From a checkpoint of a small mixture-of-experts model trained on Wikipedia.
Size: 8 layers, vocabulary 15234, 48.1M parameters.
Below are experts of layer 4 (counted from 0) of a mixture-of-experts language model. Rows are named router (the router's row for the expert), up (a neuron's input weights, with its number) and show model dimensions 192-255. Each number is 50 + 12 x the weight over its row's rms, rounded and kept within 0 to 99.
After each expert's rows: "mostly gets" lists some tokens that are sent to it at least half of the time. This comes from a sample of Wikipedia text that the model never trained on.

# expert 50
router:75 65 44 56 58 43 35 46 36 42 50 50 31 53 62 63 38 35 53 40 61 64 52 54 48 47 41 68 41 54 62 89 33 60 69 49 39 64 49 42 61 47 52 63 62 52 50 55 45 53 48 45 50 70 31 72 65 52 64 40 59 35 31 39
up0:37 58 32 38 44 56 41 56 54 47 43 45 58 67 54 33 65 46 57 40 63 24 42 58 36 30 54 38 41 60 36 36 43 34 41 50 59 46 50 57 22 49 78 33 41 53 50 48 51 42 68 55 77 50 54 44 50 56 52 43 36 59 58 50
up1:54 39 44 59 40 67 63 55 72 40 56 70 49 40 46 52 51 41 55 47 45 43 75 42 42 46 32 37 70 69 65 65 63 45 53 53 39 63 61 52 44 39 77 43 64 42 50 47 49 59 35 55 48 30 89 45 16 69 56 45 55 39 58 49
mostly gets: "othes", "ashes", "usion", "aying", "chang", "acts"

# expert 73
router:62 61 32 54 60 43 45 59 35 45 50 60 66 56 62 47 50 36 26 48 51 30 21 48 54 48 30 61 58 53 50 48 58 66 49 41 14 41 61 36 62 57 40 31 51 67 52 63 63 50 57 43 35 67 51 56 56 59 69 55 48 66 51 49
up0:39 45 52 68 50 38 68 65 70 70 28 72 47 40 46 56 71 47 54 57 40 49 42 38 70 41 57 71 63 32 46 51 26 43 33 56 53 73 50 59 65 54 55 52 63 60 44 67 55 45 42 47 38 42 63 58 41 44 59 51 50 53 61 45
up1:39 44 53 53 44 34 58 33 58 57 49 51 55 45 70 55 38 49 42 43 45 47 64 58 58 56 46 44 77 57 46 49 71 49 61 53 53 47 52 39 32 49 38 53 40 60 53 54 55 41 36 74 77 41 49 39 48 49 54 32 35 52 52 46
mostly gets: " mer", "-in", "isp", " prom", "auth", " exc"

# expert 81
router:47 46 38 36 65 53 44 54 54 48 52 44 34 54 44 19 40 29 70 54 36 43 42 71 67 46 39 49 58 71 54 49 52 52 32 56 68 55 48 50 22 54 63 75 49 56 66 67 59 56 61 34 44 48 57 61 29 87 46 55 66 57 36 61
up0:51 42 49 65 47 34 57 70 48 18 36 44 53 41 51 54 22 49 53 59 53 51 48 34 60 58 57 47 57 46 61 59 53 61 31 58 54 49 56 68 62 36 51 31 33 55 51 43 62 67 58 40 45 67 60 54 34 50 54 52 51 48 60 43
up1:59 44 52 49 69 44 54 45 43 54 50 44 43 34 47 73 54 49 32 46 46 37 38 51 76 65 31 23 38 71 59 43 63 41 67 40 50 48 56 28 53 47 29 39 58 73 52 49 56 44 49 65 43 51 36 74 40 69 48 37 41 60 44 66
mostly gets: " had", " has", " have", " since", " re", " before"

# expert 83
router:69 52 33 46 58 62 64 31 43 64 71 44 45 36 48 67 40 59 48 59 49 65 40 40 48 52 56 44 70 43 43 62 69 53 55 54 44 75 77 37 43 48 51 61 55 42 34 60 55 61 46 53 46 69 68 44 44 55 71 60 24 62 43 65
up0:51 41 65 42 47 57 49 65 52 38 68 38 62 45 55 50 38 52 55 63 54 78 69 44 46 30 41 45 46 84 64 60 51 64 53 50 40 48 41 48 51 45 37 49 65 47 54 39 37 58 44 36 45 42 41 23 61 56 70 51 46 68 66 55
up1:69 50 39 50 52 47 47 56 23 51 60 77 36 56 64 38 56 41 67 40 26 49 64 47 50 39 47 55 37 78 51 60 69 71 34 51 48 60 40 55 33 39 45 54 65 38 52 71 53 53 44 47 29 35 44 72 57 54 38 38 53 47 47 37
mostly gets: "An", " A", "Th", " An", "Am", " obs"

# expert 23
router:43 48 26 48 65 58 54 64 40 50 55 56 46 41 63 62 40 48 50 39 19 77 48 31 58 54 55 47 38 50 53 44 37 61 26 44 51 45 16 62 55 64 31 37 18 42 66 58 41 47 56 52 62 43 61 48 33 47 42 55 51 64 27 71
up0:58 43 55 43 49 49 65 43 59 48 52 47 38 55 55 42 56 63 38 31 36 46 51 49 36 51 58 39 64 51 42 47 51 39 55 46 40 42 48 61 17 40 55 45 69 48 35 33 41 42 34 68 48 28 27 52 66 52 68 32 47 54 63 36
up1:58 50 61 33 33 38 73 43 62 42 49 49 44 55 49 64 58 12 51 42 58 46 41 40 63 52 57 25 62 55 62 81 58 48 56 35 62 60 51 40 41 34 56 62 37 68 44 49 48 65 46 54 53 57 56 57 47 50 48 45 65 50 40 55
mostly gets: "ode", " Month", "\":", "'.", "itter", ".\"\n"

# expert 5
router:36 55 54 42 57 68 60 40 45 59 51 37 37 50 32 59 67 68 47 49 39 53 53 33 16 55 52 56 56 38 47 48 63 45 28 42 47 39 43 66 47 62 46 43 37 35 54 59 70 53 59 58 81 62 69 47 39 81 43 47 52 64 33 32
up0:77 47 43 75 48 52 35 42 39 58 43 64 39 76 37 35 36 44 77 53 56 56 54 49 56 45 44 51 81 49 56 37 56 58 62 42 64 76 48 47 34 42 68 48 35 32 63 48 82 73 56 39 45 47 64 58 36 53 38 59 43 57 54 56
up1:70 56 38 48 40 25 66 70 36 23 58 75 53 36 32 62 53 49 51 63 43 55 56 49 44 48 35 49 46 50 32 67 43 60 51 44 52 52 28 23 52 45 47 39 64 26 63 43 37 73 57 44 46 48 40 48 66 48 52 42 60 37 64 78
mostly gets: "The", " The", ").", "\".", " This", " These"

# expert 38
router:34 60 47 38 37 59 59 31 40 64 38 61 53 09 46 59 39 59 42 57 62 44 50 55 26 29 39 56 49 45 54 46 38 47 38 47 63 43 39 40 47 47 52 60 46 47 33 63 39 77 22 54 57 52 31 40 55 47 55 58 35 41 52 34
up0:62 27 55 65 60 61 70 56 49 57 61 78 50 53 56 33 71 46 60 36 59 33 49 52 53 62 33 46 78 53 65 58 63 49 74 31 45 51 39 63 38 42 45 55 39 65 58 25 55 51 62 40 44 63 55 52 67 22 68 44 42 25 64 40
up1:61 45 38 62 46 61 51 41 50 56 58 53 39 66 46 64 63 53 51 56 64 51 51 34 45 77 61 71 86 44 58 54 49 43 67 42 64 45 45 75 65 52 35 54 54 32 33 49 50 44 45 45 47 39 32 54 51 34 57 62 54 48 52 46
mostly gets: " land", " def", " back", " Coordinates", " NRHP", " att"

# expert 80
router:26 54 75 36 54 41 51 66 51 40 49 59 38 49 65 42 41 53 44 68 46 21 51 61 35 51 69 47 36 22 43 40 47 36 43 51 62 60 55 48 38 43 52 50 36 51 54 50 45 63 43 55 44 43 60 44 20 43 33 32 63 34 32 40
up0:52 41 50 50 53 57 21 49 42 53 44 57 43 49 65 62 28 43 38 55 56 46 44 55 89 56 47 17 69 48 55 60 32 32 63 67 47 73 50 60 66 30 36 44 58 30 46 50 51 41 77 32 56 53 47 37 37 52 41 76 46 60 64 65
up1:54 47 35 47 28 36 59 64 63 59 45 64 47 51 46 55 52 42 34 66 56 26 50 28 54 49 20 39 32 61 38 41 33 41 53 58 35 56 64 65 46 55 61 43 71 62 41 52 57 54 38 48 34 38 50 66 46 33 53 42 36 52 43 51
mostly gets: " &", " and", " To", " etc", " or", " to"

# expert 4
router:53 50 33 58 48 57 76 39 29 48 59 26 27 52 47 58 42 50 82 55 24 56 28 64 62 59 60 50 37 60 52 65 53 85 44 70 62 57 21 65 30 65 47 48 51 51 50 66 52 42 39 33 41 44 57 45 58 67 38 56 63 70 46 54
up0:55 48 33 48 40 58 38 51 38 59 51 65 68 32 52 57 58 43 45 63 38 43 44 32 42 72 54 57 51 40 30 44 39 31 50 60 76 45 50 19 66 32 47 64 26 48 52 50 58 64 53 21 45 46 32 58 64 33 33 31 11 78 32 62
up1:20 51 70 67 53 61 55 59 48 49 79 44 83 40 47 49 51 50 38 57 61 50 49 49 58 58 44 49 38 68 71 48 79 49 52 49 36 54 54 42 31 55 27 45 75 43 46 55 26 56 33 61 44 58 35 53 67 57 55 44 50 75 54 64
mostly gets: " along", " about", " meet", " regarding", " alongside", " fire"

# expert 99
router:51 37 54 40 43 66 43 60 38 33 47 49 64 41 37 68 47 57 54 42 37 35 55 48 50 76 74 54 54 32 55 50 62 69 50 32 33 44 55 46 46 47 62 41 42 59 33 44 33 33 44 54 47 45 47 69 36 44 56 46 52 54 41 53
up0:76 60 37 36 33 53 39 36 49 58 44 54 49 56 57 41 49 42 49 50 56 51 40 53 52 51 28 54 70 45 81 53 27 28 63 42 49 43 53 39 54 61 54 60 52 47 57 43 63 45 55 58 55 30 39 47 52 58 34 45 60 36 61 71
up1:41 67 36 62 61 49 56 38 50 86 48 37 44 38 41 38 51 60 40 49 51 43 34 28 43 40 47 44 76 54 80 52 40 46 57 31 47 28 55 87 43 46 87 40 53 38 49 54 69 57 56 49 46 54 61 50 40 36 50 55 53 55 45 50
mostly gets: " am", " pl", " pres", " cor", " Cor", " Reg"

# expert 70
router:49 50 36 39 46 27 56 48 55 41 39 45 42 38 64 49 40 63 66 39 50 50 44 67 43 40 61 68 47 47 46 52 47 38 35 45 63 82 54 61 48 45 43 42 46 37 50 63 63 42 34 32 45 48 62 49 33 41 48 40 67 38 46 60
up0:77 49 55 50 46 61 10 42 56 64 64 58 64 52 37 59 50 46 60 42 52 60 21 56 45 52 50 26 56 38 44 35 42 49 46 67 55 57 63 53 45 50 44 46 39 52 43 50 41 40 52 48 57 45 57 44 33 58 66 51 35 44 54 42
up1:47 45 45 49 52 61 50 48 61 65 56 26 40 58 47 70 47 55 46 57 55 56 58 44 23 53 44 83 33 44 57 31 44 42 50 53 59 30 42 47 32 59 62 60 58 40 41 58 53 49 58 35 61 39 55 52 45 46 60 49 49 56 49 66
mostly gets: " to", "|---|---|\n", "bre", "ivers", "|---|---|---|---|\n", " onto"

# expert 93
router:46 40 45 50 55 32 35 76 67 56 33 71 46 68 47 48 31 56 46 60 40 62 59 39 39 43 55 55 47 38 44 36 61 64 71 37 49 40 42 40 45 35 57 54 61 54 68 37 41 35 42 61 49 37 58 42 62 48 42 55 40 50 46 27
up0:39 53 64 39 30 40 48 41 44 47 58 57 59 51 48 30 57 45 46 27 64 44 37 51 56 50 31 65 41 47 50 50 45 47 46 61 24 65 40 50 54 43 68 50 46 79 52 33 40 14 63 76 51 72 47 58 45 42 47 52 60 44 53 42
up1:41 25 51 39 53 32 53 39 38 55 48 45 46 59 47 47 59 67 59 48 35 42 34 40 53 48 47 49 48 41 60 42 48 29 55 68 45 57 51 73 31 34 69 58 57 49 46 56 71 36 51 58 60 53 54 37 43 54 49 65 47 52 52 52
mostly gets: "leg", " Tot", "ric", " Pav", "mat", " Ivan"

# expert 25
router:68 59 41 45 45 64 43 33 47 66 41 49 44 61 33 56 55 50 58 56 23 24 40 59 42 62 32 27 45 33 43 48 39 61 49 37 69 59 59 49 52 76 40 51 28 57 58 58 61 58 71 48 53 47 48 56 24 38 36 41 70 49 55 46
up0:47 51 53 62 65 51 46 27 55 43 65 36 74 71 30 59 50 50 43 47 51 56 63 58 51 45 42 48 66 35 43 49 44 40 49 42 56 56 78 46 46 53 45 43 32 37 32 54 65 72 34 60 74 53 51 42 47 30 52 64 49 54 40 44
up1:27 56 61 74 33 72 36 36 52 57 53 57 41 47 53 23 41 63 62 22 61 63 57 63 48 35 41 55 66 33 65 42 57 42 56 33 55 60 25 36 35 60 54 38 44 40 59 53 44 65 41 46 49 59 71 50 42 40 49 42 26 52 53 50
mostly gets: " under", "|---|---|---|---|\n", "|---|---|---|---|---|---|\n", "|---|---|---|\n", "|---|---|---|---|---|\n", " £"

# expert 78
router:44 53 52 59 34 52 60 45 63 44 42 46 48 61 52 35 61 50 49 48 68 64 44 66 66 29 67 27 41 41 64 50 40 34 30 41 54 57 56 50 50 46 63 55 38 43 49 58 50 41 57 50 38 52 51 45 38 56 59 43 63 69 57 50
up0:60 44 49 32 55 53 30 68 35 65 71 43 24 39 57 52 58 40 40 35 52 52 61 62 52 67 45 34 46 50 46 56 76 60 59 44 75 47 34 44 47 69 36 44 45 62 37 48 33 55 58 52 51 44 37 60 37 47 57 61 64 33 60 41
up1:45 45 58 32 54 51 43 27 51 76 44 64 24 47 68 60 29 54 48 73 34 49 45 54 43 49 37 49 44 36 50 87 59 58 44 48 28 60 34 42 38 53 34 48 52 27 32 53 47 54 71 28 50 59 53 23 53 57 57 60 66 23 54 35
mostly gets: " was", " is", " became", " been", " were", " are"

# expert 44
router:24 58 57 62 48 46 36 25 58 46 71 53 42 59 64 76 23 53 56 50 60 39 40 38 28 63 56 63 54 55 35 48 38 34 36 43 28 21 48 52 66 49 65 56 62 35 27 55 32 50 58 71 54 46 42 51 47 59 61 38 46 32 45 47
up0:72 55 58 34 56 29 36 63 85 63 71 62 57 48 57 38 59 72 60 39 58 51 50 59 74 42 56 33 62 56 71 22 41 62 56 58 67 46 69 55 53 45 47 69 61 54 56 52 54 62 59 36 41 10 75 35 57 37 28 36 43 50 33 46
up1:42 46 63 41 29 50 55 65 59 27 45 61 53 38 42 51 41 59 47 50 50 44 56 48 49 48 44 59 43 60 47 31 60 60 56 19 63 43 34 53 53 52 42 36 66 58 54 30 51 59 37 53 67 30 72 54 57 61 34 51 53 48 53 52
mostly gets: "'s", "’s", "er's", " whose", "a's", "o's"

# expert 107
router:55 58 52 55 40 47 60 58 76 49 44 38 70 20 41 35 39 77 41 41 44 45 65 57 54 34 49 54 46 62 50 53 40 56 52 75 25 67 71 51 47 54 51 70 61 66 68 47 27 63 87 50 56 71 43 56 66 57 56 60 34 41 64 56
up0:47 56 47 66 51 39 52 61 59 48 63 57 33 40 54 54 70 73 28 59 47 27 47 46 74 33 59 13 36 40 54 55 53 59 56 75 51 23 55 22 61 50 48 46 57 34 58 51 51 71 49 37 47 48 56 58 42 47 50 51 73 56 40 48
up1:59 56 71 55 44 55 63 50 53 34 35 55 44 57 46 71 47 41 62 41 74 67 37 33 62 40 53 50 36 62 56 24 38 42 68 54 51 42 43 50 48 49 77 57 47 47 81 53 47 59 60 39 47 43 61 66 37 33 55 53 60 54 62 49
mostly gets: "he", " geomet", " vers", " mole", "-he", " lif"

# expert 61
router:22 28 69 49 57 61 37 57 49 42 43 73 57 43 33 27 54 46 35 37 60 22 41 41 20 41 49 33 48 33 48 45 61 52 49 58 41 39 55 54 44 39 49 47 46 54 46 39 58 24 66 61 54 59 37 72 41 57 48 48 61 56 40 47
up0:35 42 43 75 58 39 78 36 57 60 65 37 45 55 72 48 45 43 39 37 75 65 55 65 69 38 55 54 59 60 51 53 50 38 57 57 54 58 47 25 55 64 50 56 56 64 52 37 40 38 43 43 42 54 57 50 83 30 72 67 42 41 69 37
up1:45 56 59 64 49 63 45 48 48 55 50 25 47 63 55 59 52 46 53 58 39 50 49 61 57 49 56 43 46 49 70 49 43 35 58 50 53 29 58 56 40 63 47 64 33 17 48 64 41 57 52 57 37 52 49 51 58 47 38 53 25 40 56 46
mostly gets: " ass", "IP", "aught"

# expert 30
router:41 46 41 48 49 47 50 67 85 44 35 47 65 49 34 54 40 51 48 65 43 43 55 40 38 72 61 63 41 51 59 55 32 64 39 41 45 29 45 53 39 50 42 47 56 31 50 79 50 73 59 40 50 49 61 28 53 57 61 48 31 39 55 49
up0:58 38 57 42 73 56 43 50 41 44 35 55 47 63 73 63 38 51 69 61 51 38 43 40 37 53 23 48 69 47 57 47 28 45 55 36 70 61 71 41 60 60 40 54 35 57 64 40 90 41 51 35 30 50 26 43 33 45 55 36 26 40 43 59
up1:56 27 29 64 39 64 12 61 57 55 40 63 43 54 28 33 43 40 43 44 67 48 59 44 58 41 49 55 57 51 39 39 48 49 44 65 74 67 55 20 65 58 63 24 40 43 55 17 51 56 57 44 70 34 39 31 32 31 41 53 47 51 60 34
mostly gets: " same", "gg", " Dar", "ild", "eter", " Bab"

# expert 120
router:50 35 53 45 82 67 29 51 58 55 55 45 74 51 13 37 47 59 26 31 47 64 45 46 59 52 56 60 61 67 50 36 64 77 26 46 25 33 48 61 28 51 52 60 50 63 56 72 56 56 47 66 62 64 52 48 58 57 54 47 34 38 39 78
up0:48 45 67 56 48 59 51 34 69 38 49 58 50 52 59 75 28 54 37 45 44 63 46 61 56 40 56 65 44 61 68 46 36 50 51 57 58 23 48 46 28 45 56 49 63 40 40 58 40 80 48 45 57 47 56 77 73 54 59 27 38 61 59 46
up1:54 41 46 59 43 47 40 30 67 52 52 41 60 59 44 81 28 49 53 46 65 40 42 61 47 70 72 38 45 33 67 65 41 55 65 62 49 59 41 48 62 55 27 53 60 38 43 42 34 57 30 21 56 27 19 56 47 27 65 51 42 52 43 38
mostly gets: " br", " bl", " sm", " GF", " wh", " fl"

# expert 92
router:46 57 72 20 44 68 38 68 43 45 62 34 63 55 47 48 50 42 56 47 57 41 48 39 45 38 36 53 50 51 34 36 54 72 28 61 49 41 47 51 40 46 46 54 64 53 51 54 66 42 46 46 59 61 49 48 45 56 45 42 41 46 35 50
up0:56 59 37 54 58 60 42 37 36 39 40 52 56 69 57 41 69 49 49 72 40 53 70 55 68 71 38 44 33 32 67 43 46 48 37 53 39 56 50 57 52 61 61 46 15 41 50 59 60 82 60 71 50 39 83 25 31 54 32 47 58 59 49 39
up1:55 53 53 58 77 66 42 51 50 58 33 56 61 42 65 58 21 65 37 58 37 52 29 33 51 55 59 52 67 55 63 69 38 46 54 41 50 47 43 42 63 61 49 39 53 69 46 42 45 37 53 46 29 49 32 43 45 30 53 65 45 48 59 70
mostly gets: " what", "-", "=", "What"

# expert 20
router:42 51 34 60 60 59 61 27 40 40 49 51 59 53 29 73 44 63 47 46 47 56 54 50 57 61 59 52 78 45 53 38 57 61 59 56 28 62 37 56 47 48 52 46 66 48 34 84 67 49 35 63 65 50 50 52 58 47 60 63 41 61 60 46
up0:78 39 44 39 61 53 40 48 39 55 25 32 39 51 68 55 42 44 53 47 40 43 52 63 58 44 45 45 44 31 49 60 39 58 28 53 45 32 47 48 48 48 48 50 43 55 38 54 77 44 50 55 33 55 46 61 46 47 51 74 64 45 31 56
up1:54 51 58 40 41 35 35 31 38 58 36 31 59 43 59 52 59 37 43 54 49 55 42 38 44 36 36 63 64 86 45 67 64 47 42 60 31 57 62 60 48 49 54 47 63 33 36 45 49 41 17 38 57 64 39 57 28 64 45 45 76 46 65 47
mostly gets: " st", " sl", " ab", " h", " res", " comp"

# expert 54
router:47 51 27 43 79 63 64 55 52 57 51 48 67 50 84 54 57 53 54 46 47 67 47 30 54 64 52 40 43 37 50 45 40 42 34 65 54 51 34 41 41 49 45 40 49 31 39 46 38 47 53 48 55 50 44 37 35 62 34 53 57 56 35 60
up0:44 59 71 45 61 42 57 36 71 41 51 49 47 24 47 69 59 47 45 51 30 38 45 65 55 42 43 50 40 54 61 47 78 53 40 57 54 61 45 38 49 45 54 44 72 72 41 48 43 41 42 77 47 32 25 31 41 29 51 39 47 47 37 60
up1:52 26 72 52 46 31 78 61 31 34 46 51 44 52 42 42 59 28 50 63 49 48 61 50 32 63 72 50 55 35 50 49 52 60 40 57 47 57 38 66 62 35 52 43 31 31 46 55 52 65 59 72 55 50 65 60 48 58 42 41 52 43 58 61
mostly gets: "     ", "   ", " Majority", "andidates"

# expert 126
router:59 62 59 53 60 41 40 57 45 72 69 75 44 67 41 36 55 41 42 30 47 58 40 53 40 36 59 60 44 46 47 50 38 41 68 56 37 39 69 65 55 36 49 72 53 38 31 56 58 44 38 48 32 56 45 51 33 70 32 77 47 31 23 69
up0:56 18 39 34 53 54 61 58 28 40 45 49 44 50 58 44 23 30 53 61 49 23 50 52 39 52 53 51 53 38 52 37 49 36 42 47 63 52 53 55 57 43 56 35 41 48 34 28 54 55 45 60 48 44 51 38 25 57 28 61 50 29 34 26
up1:70 39 23 50 46 57 53 50 52 43 52 40 28 41 41 64 55 44 59 44 57 57 63 63 38 47 51 44 61 66 46 59 51 27 56 53 58 39 66 51 55 60 60 64 55 51 50 47 63 56 59 21 43 60 53 37 45 36 44 59 45 44 64 34
mostly gets: " Ind", " Fred", " Net", "cc", " Fox", "f"

# expert 19
router:50 59 40 58 45 47 62 33 56 64 44 40 17 36 58 39 53 50 50 66 51 44 48 76 60 52 63 48 30 41 44 80 52 61 46 49 33 56 51 48 46 57 41 52 72 55 54 64 61 46 40 41 47 54 58 56 36 65 61 50 70 51 53 50
up0:76 51 44 61 55 60 39 48 56 18 42 57 51 47 47 74 55 63 64 55 59 46 47 47 41 54 35 58 41 64 43 45 36 45 61 52 67 43 48 26 46 44 71 58 57 48 44 43 54 40 53 58 60 27 45 40 64 61 36 30 42 57 55 34
up1:53 44 53 42 41 52 57 50 34 60 42 57 39 48 33 73 40 38 41 42 58 44 39 45 58 61 59 52 58 43 59 54 68 34 67 58 42 48 55 62 29 53 46 44 68 36 49 50 58 39 61 62 55 39 45 55 58 58 51 70 35 41 55 54
mostly gets: " would", " could", " will", " can", " should", " must"

# expert 109
router:46 48 46 49 58 47 56 62 38 39 41 56 28 54 40 34 60 52 64 49 31 41 33 63 55 38 45 41 55 51 55 52 31 32 53 52 68 32 32 44 52 55 35 58 44 51 30 48 49 36 63 39 50 55 55 54 38 79 57 59 56 60 58 56
up0:44 55 59 54 43 59 63 57 62 43 59 27 54 57 36 45 55 58 60 47 52 52 51 42 69 71 46 65 51 57 49 57 71 73 38 44 48 60 51 54 56 57 43 52 53 45 55 62 65 61 44 47 60 51 52 37 39 52 50 52 49 63 53 52
up1:65 55 50 63 41 48 44 50 52 51 57 37 62 50 76 81 28 51 57 65 49 67 48 57 53 43 51 75 43 49 28 53 46 47 19 65 35 40 51 58 67 48 43 55 53 42 41 37 63 43 38 51 57 52 31 53 51 41 66 36 59 43 55 75
mostly gets: " by", " during", " with", " such", " including", " after"

# expert 34
router:59 56 64 48 54 47 29 76 42 73 69 54 66 54 24 50 55 46 45 19 55 77 56 43 51 32 37 43 47 40 37 69 48 34 60 51 48 59 59 51 61 36 66 60 61 28 38 23 62 49 42 56 42 62 42 61 44 57 46 53 44 28 42 45
up0:45 63 47 44 40 61 31 54 51 48 46 42 59 43 67 35 35 51 60 52 58 49 45 77 80 64 63 38 56 66 65 39 59 74 35 38 59 62 51 48 46 48 47 53 52 42 49 58 58 78 36 62 50 27 49 72 27 34 51 28 65 63 44 43
up1:71 69 39 48 37 36 71 45 43 55 52 34 51 74 55 33 50 71 63 57 44 43 61 70 51 47 78 42 48 46 41 43 61 42 41 44 50 53 62 50 44 57 69 60 43 42 44 54 35 42 56 39 53 45 43 37 41 23 51 67 43 55 69 71
mostly gets: "ilm", " Rick", " Luc", "rys", "aught", "augh"

# expert 94
router:44 71 42 39 39 64 57 51 50 38 40 53 30 67 57 50 34 38 46 50 50 58 79 34 41 54 56 48 64 38 51 33 52 62 42 40 50 60 50 51 68 48 38 59 50 47 38 59 32 50 58 51 53 41 56 37 53 59 35 49 57 45 32 70
up0:62 51 60 55 42 46 31 56 53 55 58 48 69 56 54 45 67 69 44 23 49 52 37 58 51 46 50 22 43 70 52 49 62 74 66 34 42 42 43 51 54 37 30 48 39 56 50 47 43 37 59 66 53 57 52 49 57 62 54 39 46 48 57 44
up1:45 47 45 48 39 62 41 53 43 44 56 54 50 44 61 50 74 54 50 55 58 42 55 53 27 42 60 32 52 45 58 47 51 36 53 62 66 63 66 64 41 55 44 49 49 60 42 64 32 55 60 70 43 45 18 63 36 37 47 43 55 47 49 50
mostly gets: " its", " their", " Its", " home", " gold", " Their"

# expert 15
router:38 49 49 41 49 34 36 45 62 56 76 43 49 54 62 60 78 53 65 45 51 77 42 47 60 56 56 44 39 51 47 47 29 62 56 55 65 47 40 52 48 63 50 55 43 55 45 44 32 61 72 67 39 28 57 47 55 48 52 62 64 49 51 52
up0:42 42 36 41 69 59 52 50 52 66 53 51 43 78 55 36 59 61 62 74 49 55 51 64 50 69 48 56 35 46 69 60 54 57 32 38 36 69 45 49 45 38 50 50 41 68 30 43 53 39 49 58 50 72 71 35 36 41 54 50 55 61 53 55
up1:48 44 67 63 58 61 61 27 44 49 51 61 58 64 43 69 52 37 52 40 50 55 53 50 57 25 52 56 58 44 57 53 66 32 50 62 59 60 37 44 50 32 53 61 66 70 47 39 70 44 41 53 50 25 50 31 64 30 38 38 34 38 54 56
mostly gets: " War", " war", " Army", " Division", " military", " Force"

# expert 57
router:62 69 32 47 47 61 40 57 27 63 37 64 51 46 64 66 34 52 43 43 53 45 63 56 50 50 36 52 55 56 47 62 56 32 80 50 44 49 66 27 47 52 41 47 50 37 59 59 64 35 54 48 28 63 28 84 58 62 43 54 49 57 62 50
up0:48 43 51 43 57 51 46 47 17 69 38 52 71 48 59 46 66 54 49 54 38 56 48 71 38 61 22 46 50 33 54 60 66 60 56 51 50 58 58 61 60 39 36 62 64 68 37 66 69 66 38 47 41 60 39 51 64 73 43 44 46 59 31 34
up1:48 47 42 61 43 32 15 29 45 49 69 44 36 54 30 49 78 35 70 32 54 53 40 26 51 49 40 46 63 56 67 51 47 50 43 70 70 66 60 49 41 45 65 46 70 77 53 26 60 52 53 36 58 56 43 52 30 50 27 43 49 44 39 56
mostly gets: " ex", "per", "ressed", "iab", "orts", "roc"

# expert 33
router:44 26 48 67 59 43 47 43 65 51 55 38 53 74 53 48 52 49 39 45 29 53 50 50 52 43 53 59 46 29 48 39 39 50 71 54 49 44 49 52 27 35 46 40 40 52 57 65 42 43 64 67 65 63 48 42 72 50 46 37 31 56 42 45
up0:64 54 52 63 53 65 33 79 52 67 60 65 39 51 44 47 52 56 64 45 49 60 52 58 55 54 47 57 50 52 42 56 44 69 48 52 50 60 64 40 64 59 48 41 75 26 68 51 46 45 57 40 43 48 30 69 57 67 51 28 63 52 13 81
up1:60 58 41 52 35 78 50 29 46 42 49 65 29 53 45 41 50 47 69 65 58 39 74 39 27 59 34 43 50 39 66 59 53 79 50 40 51 53 40 48 36 40 47 42 36 49 48 60 71 52 31 69 42 20 61 46 42 61 50 51 42 67 53 40
mostly gets: "ec", " dec", "asc", " rel", "-c", " Dec"

# expert 108
router:44 60 28 45 50 33 45 72 44 64 52 60 57 57 53 42 56 55 31 43 69 52 48 47 53 36 43 38 43 58 31 32 40 32 57 58 48 49 84 52 48 47 60 70 32 34 43 34 54 17 74 52 55 45 49 57 47 77 37 48 47 35 45 46
up0:59 54 72 49 53 62 46 39 65 21 55 58 18 34 36 40 29 58 53 28 71 41 35 54 48 42 62 76 61 53 57 46 61 48 42 45 56 54 48 66 70 53 48 44 53 77 70 37 39 46 46 49 42 30 70 60 35 64 57 55 65 66 53 73
up1:61 52 36 53 37 81 38 42 86 42 56 44 58 45 43 62 44 49 63 24 45 67 46 52 45 46 54 65 45 55 57 40 56 55 42 54 57 74 54 37 43 61 76 34 60 58 37 39 57 48 68 66 45 48 50 42 58 45 29 58 34 36 83 43
mostly gets: "ür", "mb", "ame", "ingu", "oung", "road"

# expert 72
router:52 57 26 45 41 58 39 35 55 66 57 67 59 47 40 64 57 59 48 57 37 45 42 46 47 78 62 33 54 38 46 38 72 60 41 63 49 53 42 33 55 68 59 41 50 50 43 54 33 59 55 58 53 55 46 40 39 34 38 65 67 71 41 39
up0:72 53 48 62 50 42 46 55 49 40 48 64 47 95 65 58 34 42 57 36 59 55 83 73 45 49 35 48 67 59 56 35 26 34 52 64 61 55 38 42 66 44 53 56 49 53 46 49 56 43 49 51 52 61 60 26 57 51 50 54 41 46 63 32
up1:53 44 70 55 57 58 72 39 49 49 51 65 43 45 67 46 66 32 62 66 46 21 59 67 72 66 30 41 47 51 37 41 47 63 56 71 70 53 58 52 35 45 48 44 60 78 56 54 30 41 39 48 42 54 39 59 51 39 58 34 52 43 61 34
mostly gets: " Royal", " Representatives", " Ministry", " Board", " Register", " Office"